Experts of a small language model.
Experts: 64 experts in each of 12 layers, 64 GeGLU neurons an expert, 4 picks a token, a softmax router.
Below are experts of layer 9 (counted from 0) of a mixture-of-experts language model. Rows are named router (the router's row for the expert), gate (a neuron's input weights, with its number), up (a neuron's input weights, with its number), down (a neuron's output weights, with its number) and show model dimensions 128-255. Each number is 500 + 50 x the weight over its row's rms, rounded and kept within 0 to 999. Numbers have three digits each.
After each expert's rows: "comes after" lists some tokens at least twice as common just before its tokens as in all text. This comes from a sample of Wikipedia text that the model never trained on. Tokens count by the router's weight.

# expert 37
router:545510520449476550605428482466463546475581449491553497588519585599513477565591423535489565414506477427479502497550482560547532500569561546576533468566541570512486600420501479514518507431402544484484451517481518525473509488461514384460491427446528433432498449505576583516522506558439539581440493491522551497502534581446489462422556524486460496409496505507548394407447538513562524505466
gate0:608531446492492466432464400427610494562461457473430533530473499573492448472473541501550567455480442447449493516539503490528526579471490568432546445473581423602454451543533609530556432509417443483559452469426485459492407481592420486438510540547476541556571475552617498500433439458435482434506492494538550570516542465540501533408509508499434553465470479534513449450524654507543532485416
up0:510430527547463460487442542561549468491518486483531458517541454463485478583446434450435550459525538568504546477486547534449464481482447382510536524600456440512506503481489389484518473490523505459506551543510521550505596470532498496474474440364566374527474464528523500514559584523486436601421470515450473440526423478449529585454516487482625456476535502419541552595483417485444465524450
down0:534437495456484498470491543530577528527527503474477453446458537508553585488430564570547505507473490563507455394512541588430471566490453537525546551396538481496487438524557513526468562534464375524514494492475452485497521467575480449600510450548445452481463486507456473478456421488542392491553524437429452560476590504532512527519509444492467521496502559562582502474471471407509608479407
comes after: " ", "2", "1", " |", "3", " a"

# expert 27
router:561556483584464438450443460378517541440570506446492495463493384454566509486532498509501552503469543507481466530559473509513349506450582505500465542472529525507476512386517446523529496560501443441453456420545427470497465576595463478451508437535481441463480417479445464518493476536474468495577458389593555523488558588473506488582442446526512483448494484419565560550477461468560554510462
gate0:422558501513513530519507483487448498505488500480568477513456433424593539477488429488580514451505509528584410468445426442488475437534471475502506534494486446480499517493615532535492580421468501590413408484462504472509499508405547412462515438451516470508431442474590534456498372517464523573502514453493464489447485520482404437429508580466539428448502438464558462437436413484550551429478
up0:600609443459521494439608502538584513530435583500446459460486542439523485475488524480513474519533494500476470470473419590520438428529440462532571501560398435426534400473528454488472507454487543463504511487533461563554413473453459524505548610504481435422437475522570490558462476528511553503530510509481598474529569504454519441498476443535557549551514614485506512492502437430516394500535
down0:398462497442537467489608563415465427449576478521508483516525458496499518514555540477606539540457362441460481606464504449561493516573437513480509547485508554450430436450413566539536473575402559503652464460559489505525556534466465462527502488556526471477506530477554425478431433523546469471517478500528398491447401546497565477502565508565466509460444554476558534528531578433520483576548
comes after: "\n", " |", "|", ":", " of", " on"

# expert 63
router:576489563561472520558472450536581464436533391527478521459574541425508510513578479543528552578504542521546532509447534455539582447524497506504544567524619558449516470560471560406517441385506539463547545592497563493419586509463526398416421510453599490480452528485459574558553509549436410486458479553505563534504448497497429390461500532518474444519469541547501480469471440456532481467532
gate0:545498481572501559505444502468503447459432462483512442515510435558441474522446502417386522484507507517567509509516482481578383460473467450497566597479589470491447672500547450459486453494495467358535463509505576574488538490500580605586543511495458448451551477524422542642551444450461474470478459569495501502609413544548556485490486532479540514526548640446527484522509568511491532529576
up0:562514366450466512508434514482505483489527448456586545434514479527502519465507468484449454484477513473564532468466571482463458497514461520457470551514587475520400505489551495536488455459476439497426534516485520460457453483473502549507428505601493541444503578495575467488504512528518537466493524606507614658550610475477469435566495421460543456558589506464609448529504512518522451537464
down0:511513470526485495467467479505466368543449574565549383497507555458574568483540536479496468552659482544485484406472558454492422505456579480510442594500530538530369496504494548516497491493519502495459458510536554555445684493497431467504494496527570520513483495513519525471529515553536506479506408471569450529500506535519424524482602467519556442604567528525529610607536513569482463547619
comes after: " ", " S", "1", "2", "5", "7"

# expert 33
router:483513516422512546440490507494490487399419478499393524487455517567431573567561467446450447482397502527594515438515488553502538577507566486490438412568517553525550454484478512530588509399524528456499519441518585452443477574468523550523462496469563508506524508516564576565580424412456436578539469401542544485522508536492429455610417450516440576454576575485590553531518469567497444544533
gate0:536554475489507517464490448457437496448426456558446483517503481413545463407486430571447481527532594474453455500601459505494527488494544565530457469591512470547474482529513532491511348423579549459457560547562520462589526454486488527421463525453625482451440564429449600401457574504517498560552455537511461511569522421486503481450525502468518502468547573460479470563508475542542418494504
up0:557528462540449485470519393527433437538619427467488465529426477445474546574441463435525449541529498452563521562549487519454458597522542564540484439504523435470568542534508591400553480540531513504439477508535564454530603468565455467493447482578480583579486458427438456547436492466513497534500399527549518470420494463514468531484489584562548501564511425366572433471557462608510503481421
down0:468434517545493439470491490482450578398583567490567492562506455504466421533460481524452469451467501387452555496529468461442549550475536533429490524387495510390511512565521417512547452520554422417460526488485433459498566449534413526480403418463573476466530524550475540484512550570504485446581463526546414484448469526559440452482540443466460451519451566591516502536545581419490517454535
comes after: " ", " |", "1", "2", ".", "–"

# expert 59
router:457473546591495441600524511482531497487521635432560514514511515507487468527523504479522510537537539437502399514420438504466491437460461591497465556478456447562551450494437426507461532594502449519450426434555533518487439557544451487501525444565460524599490480475469497443558406546563477450508523492485432566462437510508534440403450415488457609463429512521442435514537508541533500406506
gate0:571488459573476425491557457458470511496440483525496490409561450489458497553418389569547490417511585456468476500508516501405505488495572445529445590482554488507504536578525403449461398549519507513505509511518502486562452514493512438474512562418604479523527576558527520432458527528463548574420497514527522581461559520529513385481510512530523487566488419509497510484526398513554494510450
up0:421635504508474446510554487464559438479534497483526552459562497460409501504580504483361524553507418524473543596520467498564528471448494452510464499533484497563494497550525421470478504480510456430586568544400554513416477458561420534467549408512523471386589481499519572522573451600489451511413443491567410508545452480547536545426528447536466502594488501581411546464491556479480522394489
down0:428410499612454573426482395476465499526473463465469537571517517454624602475504559555482447503490453504491515589547553397480553453546495478566537546530469545490484545527572388535519533449511439510504488421548559441479471454502488509423573464563573502504494518429542509506450453451484542494509505431549512508504525492501530398430484480564485417405520468632525441388433497526537488430451
comes after: "\n", " Location", " University", " Order", " Country", " non"

# expert 52
router:514501610536478513477550529589453424552478498461432439479514508524533527441476546384623594589515476539524559473510438531471514460480578445521508602413500579499429560540548581484520500417522495575555475510473529521471463541498412421577498477464454545492574524449459439508516396499575591552603434549494497511504432468454471439499486551601484415473485501403536444418552589507499480461488
gate0:492485480553476505453600564488465530530411558429458483484510440487505564477426599500522504494461516495540524517397520451460589464521490450462548524538507450522542547514511571517480494525534466445486473491434542436488529473526562447413547494444408564578475508451440476500497498482514451514530460526407558522439483472492483477521475502466555455505598487554516446454515422462584600542557
up0:459576504580519504464433506525531421527439503491510529582456497505528435509564572578476457484495543588460461486513437541528511426478448562476476534556495500502570532454509531522578563521492507490580505430493461444576435442573458517542548501603470514491548512426596469528485489576519567489540497462569523424410436538482529526612477475497574519437471539480482629506569422503520579584518
down0:555439449414452569402520461431514496475447503556519509476544511506500541592472484400463542491536443421504578516600442500477543589457488434487606508549614532502418516448517463553594561460413562477557557473566488516482558582520533507500566461446585529600488602474513524488519529530548485596505537465493460428486496509542480488465571443485440513520462460439581434489512568604393386533574
comes after: ",", " and", " he", " it", " which", " that"

# expert 17
router:491441483583467419539497520518580560502412580482478548571485484549450496521466455537509487539519485385524537641553470482557433454473472508584453443465539496448534514507441481427453479519561486480393498485494472439464504474479580538535549519552548556533610518554542473467485587601541400448579486471522570435449491477469473473595422460572450427493523532607425548432512453538443507564455
gate0:453469478423529525497400554437416499460533448499440438496550424637434522521490427609575471558529540580607591541511487458547528408488491446520535418522426514433515563564601544550586512508439503473488527478503491505462568548500502464574523504486485431570537489550548448433575533536500473501517463463402537461385495478549538563545535461453420518486578466407520520541472527519539475543483
up0:535488482505570515412496470370532526501516525473460540498558411479507454487479494447455410557481509460530588533527419537553463471519501473463527481542499607516537575538514552588525535503552591502430542504477523605443551528502516447595581555487456437446518463520530427408471527572496400480417471471499481452433613542556500432497525423382493585544567515493460567537538502553528541512474
down0:501468520504469475386448486586498509463530522466355483469427493574422518423576480520505509459537472554497535464468574576452525519531567432426548628563465507539453485405572458475519562556544528470453453452560451495595558487501471464503574477470510440517538576514512522491448506537481517434527539482442403553491571536526522521352513506504557596519516498506525536542485495563473529498558
comes after: " the", " The", " B", " P", " V", "The"

# expert 54
router:451522579453481533507388488520459424427505479546481412578544456529443499578557524496569504476454497489526407544423499460537495485448507497544491486503443533545432517530526399450589556547498582444534461532477462480550532467488526554410562471564514511475466571490476575540557577565544427410543521497434511558499412519455494415523495518430544493529515593568466513556521426586507518477505
gate0:456447557556473431413457558512465474434469396469483476480524487610469487481549539518499507509406535510505518560549583569424538557438432467566426451436514523506436527525490395554534521490555543450567532504459403602454481422528576642467427593486558450510503458528563571552500542557610579467479521479486537622524554526516502516471480403488495548526497563523480491551502466531427477491423
up0:562531481504514512476532536497539630429456528486524483426479502513419396495488546551477473499524592517530497505518459550382568459500474611392408492496508466559497610440490447536532455461476501439512535571491449492437510475558440570452468568542471459517484511612466391543489588551490527549521505433526535498499630564436628509473541534449504553468521492526537411542473523516496504508508
down0:495503445448496523562611462518474508563453457482529600497515483583415404480471503534400365507506414581446481477418574464512531489448596504497453464470555517441447505474473580447434625515524502422489456458427524564532503540443491480555526519513534413452491466561492530521511414418481609559488457542494438584517545462486499496537476549597424495494569483493472530424568436465570561485485
comes after: " (", " in", "4", "–", "2", "6"

# expert 0
router:496500541507495469517507580435563467505521518482497422566467550531411484545488499546428481490535470433514470478491476560427511442422537577453529534509507365547518554440518461575497492449441490532606517515432515479548515493615387443389468450478413515520464524507548542429455531540533467561480477441538608509498571470531403444573531544541446540510482500518552499577424433566575423465452
gate0:524513480477544508434566599448522488529509508481437465522492493565504529435425528559551605481457569467445467538478496515536568437517515504478502422603499443554505423613513482450445544473491583531447560481419486485588442488448514481460433511482524561497462500481501508534455465401588521577377469513445587449551524555501455451553389544496585552554439447508513455544562501528483441536375
up0:525560428527500414519458567520389550433534476452541443455581534443441410474554508422414508412466548445604474492608498470432540504482457562465494538481560461481422548472528584481505478486473471406548433499520532520506510425536446491510495523531505525507554499626538504466508440486497474469513536518448468474512435505402476495530444600525525455507588439587542533495471533470532464501482
down0:431494527542507483425491503518571451592530426468515473480418518459494509418534461605507556501502480501549538517460512512394456421556525463516546526518461451526565422441457531443571514499570423611510443608510539500463502573538466423412480543583499462430560491473463489502484477453518542544479562515467554508479470381488520544516508529450386482538434477520544457485596448500473511462519
comes after: " ", "-", " |", ":", "3", " $"

# expert 6
router:422485515468444487490552418601470398497452516457522565473593559463494506457477576503513508504459468466477505503497407610515430511506435478535496482363517426416528511474477443524591480483536444461442464461561481466497510446474571507376555495508437432491477501447487468492518460536532478466524546579499436613447427569526569460470396451459537468528541507541565519533456513535482478431571
gate0:412414487406535527541519506539515574514606472528520494517474484480587492508476572510524456463423450427489511553470517570476558618448547547502443492515506659535499457508595510528513490482457568500481403566485559448427504514510515487456467501551486549522485459574605451560421431437505501553572469413432444474575494547525380516463474503520489538399432468645572586586542552462483561539485
up0:446547594434512477525540490568490511535512469472491469466503457524544441461491525547525455541450484449483461496455514502549512518501453452505382417599567475525507427470503582461535565573465564498437555459473614476501454519398563414549397526549430607487460440527489478510503527489574457623533536419427532526501498610563435550552490478531484511447541436567489502598544591571448497465521
down0:436461443551423483451487509542495535452544534446582429504517481435436586524584556452510527498498545561492487538494399438506541386524541498533506543606423505393477614480550503469449530458526519472509519513555491454588478463435513559489459619459563504540475567517460603476427486488434500515551539517574590551525489502531457398481537461546432434453491577508568448524534400501552527481464
comes after: "1", "9", "0", "\n", " ", "8"

# expert 46
router:545515545573469428506508493472539540543465458456413381561477463583435492539546541426404510527455482492505461489478446536433521516474448510546536493558540515438472510446481477520477607556514584441494510412459450543514487526503539525459523494450416537457558483470551499527499469519553421536535439541468485576590532522460406478521493461538547512412489510639458570588416447558477485444498
gate0:588570460558477480503455549532594467522534429588508421574576531522503506522439559489542588498454437408530391632440529437475580529492474587509527500559507452456508387518450520522430501466490480525554455474525459444502516486523458494451601468535534541493604512493542503573418528599567503552467452497445579456459602546554409525539451489477423484493521521456494567437516483557503543531533
up0:441484581512559488432454474429403540557530440477445500390443491576564500442568465507455472445469548543432564445535581470570481475503489509428497530428345494490589486521463459405411475517514502477457532487414551545566547456511493485532537502530550501604457562516579499457605453478590568592587481496550509439563502520487590510513589448506398501492561561540497524523490536460537516484519
down0:525567477389512486465421476536484484460557437574491488480501376525457422588519591600491468444447537461595501441560513505414575535542497503523509537417524420533554537594541519479433541484609532366537509496587541532523431533474446571451488579560605635432505449498483499597445405512457482504428419481495539527498555481398513558459497470418527520521517455459496529458464450485471453526498
comes after: " ", ")", "2", "0", ".", "3"

# expert 18
router:506468516501491445446568450518539529455506516423569542503540561512520455522507501485482520523509514527454577541521509471616505432488517448514455486512435476498505501476525428532447460562496432435518593414461576494532531445486539557539495529452545417469506429436560466611550514490543477447540532557549410533532446418525472470418471403563458469568501596594476449496462605411458557561569
gate0:571489422483500530494584505520512531442448489562575441496531483527491523523535589469426499533489546523572510499555484441382542556557588522583475511503507437421522528525534490483457608587545557474521567424532510487467513466470533526549479452446491605444483493532490584585466466468488506533549458490593548403515455541448584450518549495419546501547503435448472455503479473478550524394476
up0:468402495573496504515404451470513481521408423453518496509398480540515605500493491481545450460466484455485452461567481638487522491540507462482365528540389416503531523511502442493482528573496492637534502560539482551611499505376501471459519471520493500611491504406550486402482522564507525525463509547557494530510561587529532561426514436568330468535545513578502575518450573486492464542505
down0:423508514487511537583496487496471449459526528504538480472439521528585534513465543445543443501567515423522582575565535535548554486521486500459438461444451531601485453523455484612541446505540566479505484518512482440535511417559538471561496605520475488548472495487517458558414534457528584499499531528497536459469503565413514452455446498521596496537505536542502569452421481548507452491553
comes after: " |", "|", ",", " in", ";", " March"

# expert 42
router:496602567562466575551551537541498423509523428457508503450573552505487516500542543491494516526455449564434373584448427483510509497483466409533479486559491473452520450421492472489492424494566524552581474467522461459596546424548495427457497518527514499414538445509445563589450544561560505520472509528547463473379549484434478479517561475554527511587497487496418534505471559544479490478466
gate0:466605505546577489481542473437486460471561549528602512536565538504486477446604422451526457487522493482460472443503565438459431492496524502509547597562520604559454643488414471546489453445509492487469431570475495484501529450464531549492534504531547406454561487505494433544482559471488411466422486540381469525465542477429580523449492516466495514537432477492479512498531473452461397522549
up0:426432496519473493489495526454485432489547503491520493485499408584413478512533475537553553470471522561598468510492509551488550489535534491481495506458504449414520438548518499416416482583499472572543474438464551518525538475544407413562575554534440499493462440534500513444462421529599640542504425538596558496525580449558555612534525550539524537441540498596498484499514464472507491327482
down0:482461532470409456410560530445514564527485544546525625544465485519516371517478601413491524500454490524506460500561431496511487564589564454457468563493408535434459460427509401518456478546562458492393436526550491488544481453558475492450472517518513485512492415485537369573471335559547499459542451604485628421461544496498460565620554450542494524546447481539521625464451547498561435532526
comes after: " in", "2", ",", " In", " (", "1"

# expert 56
router:499548499521483421493520593479479479507450465458503454558476560572538446467467483472468546526551441550498494547487534482467509435441509494589431555486515480574496515595561459514483510556547491519515555538421528475465504603564481425456530531496540534518464444459519412437578486460524517469484528483529476560470547526539451545520452457532484585513469484505554545476417611438548555470561
gate0:523530460510513534545518489407516473588457528419424500534473539545527539517576519514466470486475382421414455538574563445464477462565491574556531590569533511539472497515447422451533508554470496563493415514440448471450509508568492457527505603496470451482530561483531462526473525453562464533486439436539537528607413443545476533523504480501417570417509484453566485521583427518484484459466
up0:429529520558409532535428577513517568444532470550448376553552393531452475545593518466598447455497570462530501440518426473554503544514491412479428505513417438475483504508520485355463408468519537406543501515504471500492539412470448440592503558536553463626477497517493488487532534507446439560424510500512487470450547530514396444447493442452503488526480566484450432573481461599529477475547
down0:566470474510502456527493503488475514381417495453525561504516504601422557494522469562600522537488636488490452454545462517479561442436593429554430496494480516544515568494485493508432505498511499560521532424452528468557461470495549503591543468443429520464544449527475538536484523501401568542427475632541434673528449495527594485478508505430616468569518492532477417517503488483502517510513
comes after: " |", "|", "\n", ";", ",", ":"

# expert 62
router:503541587434421541435467465487500549581429418494515459531575508511467457503589474555536550558424529540517498546512494509445474472557521507510566523459597439457476483507512571498601484519510490501447442450513532517525479613518516569477465515497504433441574497459586564421451470437547443563550448484387560562570521471514493582525537524587482421488465422390524455536463521471532396561437
gate0:481466555418478487496466505520489523472461516424528452427488578498589524392560473560516485543556513390479556485468474464603489534596497503431449521547506485377439533459555410493535440518559430543543533521477490462483498492385429554435501553381473463425375499543571475517533457572513525563469643559459505507531430528511449456531498475537408551521520438477457517472565558568499459485533
up0:516488593484491564542515494472605475598552517527483538473479512456461430478467543457471472523606381454493503538563478517519457556521581393508410469540484523565566493527480549541497549499483436526528549538481447474501401493519474486590472631504535542519436417528447567409426489526581467464555424455479535482503580531549518557506512484508494585406475408464489507458537499539512594501415
down0:497503384428483463571446571566450491614556452418506504453444517565491527548433409597475490552536504449537453495503466471534439526580501450435467491428480466492456538518427585568454421588483445562564416521393436504496422534485516527479505427505583377482565487508372587518433523557537500510509551534569509426523460498501562526473537503541485603498484594510604586361505503486451513484527
comes after: "\n", ".", " |", ")", "==", "==="

# expert 13
router:550573534580433444478547451435435586457525396516521550541423548582437535561490508577509510575514425404519506467474490456400477537490508465553542421497532554455413549481470453475552528511572414455468501589435530514528554505435509470427561489581570513500506556528459606499548488473460492485472518450557460453537528437434452540413475511479502431485557583397424426426564539553534537498455
gate0:514484576555429435460682443551455542484454421547431583515503489562550537524545522516499567518582522484518455553558511549429493546548562497557573447508430446519552479541563511404429536514548531544509496443526484478562581564493546476454459473532516418567500430468416479559445556443473491446495468521464532529477507482559400554479470477486448516520561476429495497508508495396488470475432
up0:497464523453545573564477568461451485530496444533446545450548540552472503556479478525452516427447568582508498496570536462560437533431473514495479573594527461534542462400529454512559498512526499533425539434420456546505541506598501458505503511445477515536479448510515511467514525511560522551522616474522521547552521531526472454491472542500505529505457538481557532472457472501507426466547
down0:521438562460486511515498468494454573525433511574536570390519435472415429498579457409517506419482501514404469473520478436506399491528453493530417479442457438544458557553485482533481489537413562484435548527512472550563468476523525494443536525514447496626451487597469476546520518496530457450458585464503498469537534484516484515495367493564370486472495521449410530566445545553496441461671
comes after: " the", " a", " an", "9", "5", " An"

# expert 51
router:513537480464391613483464554510463532545520574473474505451511465541521493497514592516603443542538496502481436518481513493479503559354513474528592446532458439464517527490462481529600401460474526496503548442490455467466486459570487423596487510525570570525549526448444601487472442435443482540453439413530528469500508403427484466508420504459508428468542541522479417569495462495464532437520
gate0:466516451495490557455505594466524583562508611521551429541447491554413510439483485598506471618511378457534530475602490548518462475416506528495442482486491450440502515648472491525585540417593484521415468610506508512474451498500549480506541531446591488470594486473419568601552512465487499474554458481552497435524340453507443513564437432485460515501471536519501462492462462614607552479530
up0:494490511423510548531396443526463519518485524548521517473422553488624421480587556491526463490550404426435547527550479571488512564446446474439494522483539456552544569492462497531539504506488440556365529507483465408512444489492456452485538479478561507489309528495466474424405431583480513555493501507502482520532548461513544470498429508546495470415488438539461492550537477609516484513484
down0:493478483516505459519592468550551528493411505465490511399553527487457485505520526468459401464488488453476417548451506405516497544492513569539427519504457523482388465470524469482451607503537533475608487500552514528572492439556544498423466500601473545494492572546598518539457460529498526511507588566468557448450536552494517464513479576472529535601501472426445463464477490457513496459544
comes after: " of", " in", "'", " to", " with", " for"

# expert 2
router:460484493488511510443515544473510421569534571481429425409527433447491505409578515487520529469426500445566520512512577502579405495559471496576426521508508591501516432492494440543467504546457549584487438518452458413438520549566618534485416594471519435451475496549474520471521506592495487438483566581460516536528559496531539468549519526556455543462431571538483551504471500522518566578533
gate0:487474501448559555515518492472471426494451359545503516473467499469555499499513448565623480466425563486514518486543474462473530499578550561624549541459549485480523451524495509498346489401481432490469450427540522513547624408437523474492606448515569557490440605538585488610533500389561520548481440397490552539491456454526554389515587557513491427474411412538552511480490552428527460437470
up0:452540476462570447587558571470480440490533401513437525491450434473546457487476504508477416454512553451458476524513442523465459495475490522529523564529487462556470480473485515474428484508557495425462525427591559430445573497442487484559600491500551536407399559508598525538582467497631493572508503406500480610532504551460508449550548527521493395451474523531489470530498447509458554454470
down0:503514482635473539491475546513444495546494489535611558483507462568564449435553520531522444500530480580566481407591510488456443447505483493533444500476477489518428485449477527501470543454473528547490480423419525516469597534488435469396561456479424440461491549465468484494488421414551532557473570579535503597464571540566519461444443529608545435487434525405524528521560380538519608580529
comes after: " |", ",", "-", ":", "|", " by"

# expert 61
router:470598524391531559538408589540489504455497506407495484441531426484498501570507482515570545565550555536598368606482555534581473474479579477452466533417500516440492537505418566544532534516416474475480435475453477487586477523530491574478548441446496440444413508554500452550497505485540485535558462513514598438472500589506535533578477585507452564520483570383548508493543557432578421470529
gate0:541502476465566572468549532458588478534505500467507516588492519415578481536436571566427399437428451591405515495524500548500568389480544519468551561505581539446477440551437581490564504507512566415469635514544440425533466512507496486533513502506502451544575466409461446534488512481552535469493460523521591420494491584494487529506528437480547472492606512381484485465492441454431480580599
up0:522541428464556504426410564605569498459500515556502531454451478526465564496497488501448456481394522526482613547516513509507516501388518477502474547455534463567548451499486557516519484436598516504526524532545492465476516514500529511593474549513424456568454402461483492468472529519405581411442550472575418472488530462570495506544555515466520502526485468410520520484484498547471504368542
down0:429492497570394458477493453552547449424556514463443537522481567553454531445545578556438498454513467562559498476547423544547402493441408473460439502480528549571381514419474537521530573466549582512538424553475425519474501501473507513546507432467465503566430438486480391462469557561513471526465490519498554566493528418439423491549540486525470531433512443436485512456400427386496403576491
comes after: " the", "==", " \"", " a", "-", " and"

# expert 26
router:473419509463440501396474567558449533464527455431478490511479400442524521476430472507489568523531453484484533482475453444524457416485451524510537599450463507477457466488538595543474499393498536473535498471432458487477510586446495500579471556452472489494506480446534507397466392480574587524450544519454489455499495482506508445480431523589393531561542464513425550442474533414465494551479
gate0:480615483486412502557524526549501423452475577544522464600419431502510561500536510484429508475379496501418556592502493499514477495518530523512485481430535516413538481540568521500463458518469448530511477542565448366462435465490444580589410590443526421520569406539488616490445436464469452549470472529531523410508447527514486455459517568497514438544448506530542421538471532532494541564493
up0:513556540521547417534544500517544480492536562495542494476432585482531545512489532520435467526492532502578450476439454512449505526498485483558411455600617482481431515550466503587446495455515510510482496450532583632504550450423454485516483609533524432633461428544488503449547515401451502488451479418501490456410444532543420464533517525502539525492444512349491486469548446499468495559468
down0:536519496460475501522467463528608492513517505455561479506496481530463440583532483518434510530503562494478518552535510521536473601571540494465479535460464549462553427458463479452486566543553446478541517560537474456381424512486577550493460586512422470498496436613470531436485480495582527407538446461419467502389583549574415555542473517544514565524415521475441525454475488434470437590502
comes after: " was", ".", " is", " b", " be", " and"

# expert 29
router:446399463419476482481471533569513578465533517551403457435516496538454433524530533473526501431545426485477465533550465565582443475575480478446484509547506504547535493526538504535467535420518466461507450532492520552460454468449498549524443568487475478511365541436434408510495574490493542419472494467483500545585542536498483454461484573456465597491552537441518412519394565535481495545481
gate0:513510540553549573459578533433490499432478449463464473494517537506453565489558499488539473562508443413470423488470581525575448520413434480524473460483396439442557479485502567463416483449418559503543376440442522576498556538529495550510447497485533537552487555556545459445435465541526523604520472578436535542569503473445465417472507518519480486543504531475461476522541546414517479427530
up0:440553496485525401544466540503512496518517522585579467560463479528533448469351451492466538443508545497503574518524467499470502438530503464520522566557505486600514441465467412572564579489501429555531509531494489511545468444487506433547499470481473467430497356485538482469508535527488493440423506536420480506508485521543491472546492495422472512547457472408518408489543469426498459477477
down0:512466422446493535501534500463583431576483568472448477488474514477503475485541462489539554489434540430577484554525568479476572448469501551499494560436471528510412465455561627441472546479498513548550402489464559409524541465461468480548542536432431431504469548455483421678487502508512566474468477534494473590519525473424508461511510496415483546420537494494506448494521443513459575517401
comes after: "3", "0", " |", "5", "4", "8"

# expert 41
router:567528482508443455405425408549505471547471514427579550535480444449482532507537449484525480433552586563542479557477427536548548487603507434500403516459445420609559519415517483522526594534502487477551439438451563513519551538490496468528510452500453420497426527501439527528508507542428448529411482549534540547546548601565469483540596535576445523540538545563478591542585490468522614466394
gate0:585522561493496477478511488455444449487512530557556497428560464560484548425442509502553432493489565560543488486500422516455482507458490520486469498515500491417514495484478536533541513567502538523541482524567520518414534469444466509379580433538618495449556466452446462470504421629620417477452556550553456519546526482536518527425529468500528497392555570485478491440570474533416513462465
up0:521628529544418450479490522493395440409421544587393479427460593417559437433377571575479442553553510565564441494483424454493543555467431499543506588525491488532569494370498490444501584455507476525509515370468464426432515466499491556491385512528484580504455478470551426601513491494525512515483545497492462603494508464446479459473523537507524469518564483448494544519620534526511553528523
down0:503518533587464632459462451469556458514505418524463527473470527467401496550451442507526552507457485445458464549474442556475538489486483432435456552523485478492464529491566544526522460501432479528407489437514431563518467479457495563523533522517469435465492567479473469469554454484548549572528579472546488576389583513546501414504467488411449504469546427526437563493439447576444540573513
comes after: " |", ";", " E", "|", "-", " A"

# expert 15
router:527435389429472429514422471513548434474485484488483521563398563535594534449526470456495532509532483514470614538462487520426502474575541524515465494411519546421474437428517459547593394504447518499448536541445474446415574563433478531532570511553510487434559459487495512568454466538507482482525487529545414461486591503568420578570509502514495380496460521498502436491417554410584480533580
gate0:494584516539395434459475458405501484440499488466451531537463566541498452560517584463515454485462522500439512492542496548546481451517498517568490576463543570462520519374511494472514435443464478405490444482478545464553413500464463541552452486441549508526519486564521474537494508516469505513575459560491442549444509434582464525449584455584510513427438530499489558489427579453494502466446
up0:409527481463417482466486541458461463548513456451521451462457566547533514558487520507510525529475523483476526478471553457497500438502518534441513597529498429509522582550499470514512621511510466515574469527436499493491516486436442464339558513448548542547513479486521479551575574561518536460499499492560529631514441407621455516588513498515442423457528554468485476483521467484522486470502
down0:463485481509533510511507402466526541527547528504450429583540438478584649483473426493523478524502395446482497483515536555448631551463415557495575509555581466536507583536436519496440605472467576504515455419535507517516509464425455490505542497525471454517519491533494510569525584421458465524509568510479474521490525462531529459521459509401485523534463417473520557498579417509554581526492
comes after: "0", "3", ")", "2", "5", "1"

# expert 14
router:442403540448560516518389449437449559461479555497508486480573512468539531559479439459562488538521441542438579509481475556494485485471597496457419440513583510486476561580455537527487589584497501456507584578462467494500550446434470450411577437531489537566540483579477497501515494478487507476498432460548455507456408456451422561505521561443495509560493441527465408578527425557438448466535
gate0:445576459543456524526453542470508570475489365491475504518430504431487566566485455437554577463402477552580549539369625536534518609476512455521534492489499541612480383514552575568452476573473450477447600555416524514486540503478561588585468481493448516621474561494596500531519593540425580540498493516486501471612406498496467500497507517532533445539507419429557428430556597517503499458519
up0:457462537504459520557475470553499481494471422491437482570504507467512527433596544476508496447464546561519478554463455503518434545549489553430548498573443522511483527582388502512502532480408497489516508513549559519575574445468557548548460550376519521396490501486498489511439502447596525493509523505418473496487495412488413540503510468520445485597578420510448534454466512507397569518408
down0:515426437508543527463507476527429469566431429485555554435539539492508448534491476494459523465540505383526447511511568492463516454557544524491495497482465547396506483478497456515351405498475550530549552517518473545491535373542547491565422579543470444432493496448530496450540527467527620535557546548510482501478509488556526450455483482496357506506537547502473516406477462474478495537538
comes after: "0", "1", "2", "9", "8", "7"

# expert 44
router:461550539474524428482460540476569614432563536473528475555491532450454416541522438595528540501525405498546395457493515514584494578464582408485532485522531482576490431581526526542493518460501495547508495591415556477522523465452417515442533470490554431535469576478532498554556424487483543512447540420518481564529543558526598540445440480431494515448596500397544514471503478484576438436540
gate0:529465582571470512407462434480535451452543415506426452441612542448580532571437500494530521473570558499501481415443477448525517450473501479341508461437504582492472533506429451479538496495570428484575409531587500480542429473519510490491513474512443542554531554424497496533402455501513502467536442522529545484475491490527519510485481507444452536415543451420559598593461509478383543520479
up0:484487469531586408507501418517513583549490526520511499549412548509476516440560478453382452520432484429564493475486515433485485457514390508436419507440488452442503494482479521497505433521475539569450517558531432434549576525429509418461521503497585496467479462584514474485614552504502482520437497575434483461483526513510393512531541494475456480434502526502556475495440558501475405492498
down0:504454582516431483491506489425485490489440445437500617489465486538554481520511517626481486417517444512491452491460547560439534477479591461540451393549541543532577481512498379448496562516530477566541500524520578452475517498549506513468555442526573589511471610483540507607414595497518506491456376547527513569502501533563522473466515492467493466404493555412544448549444456655377492508512
comes after: "\n", "-", "|", "th", " first", " two"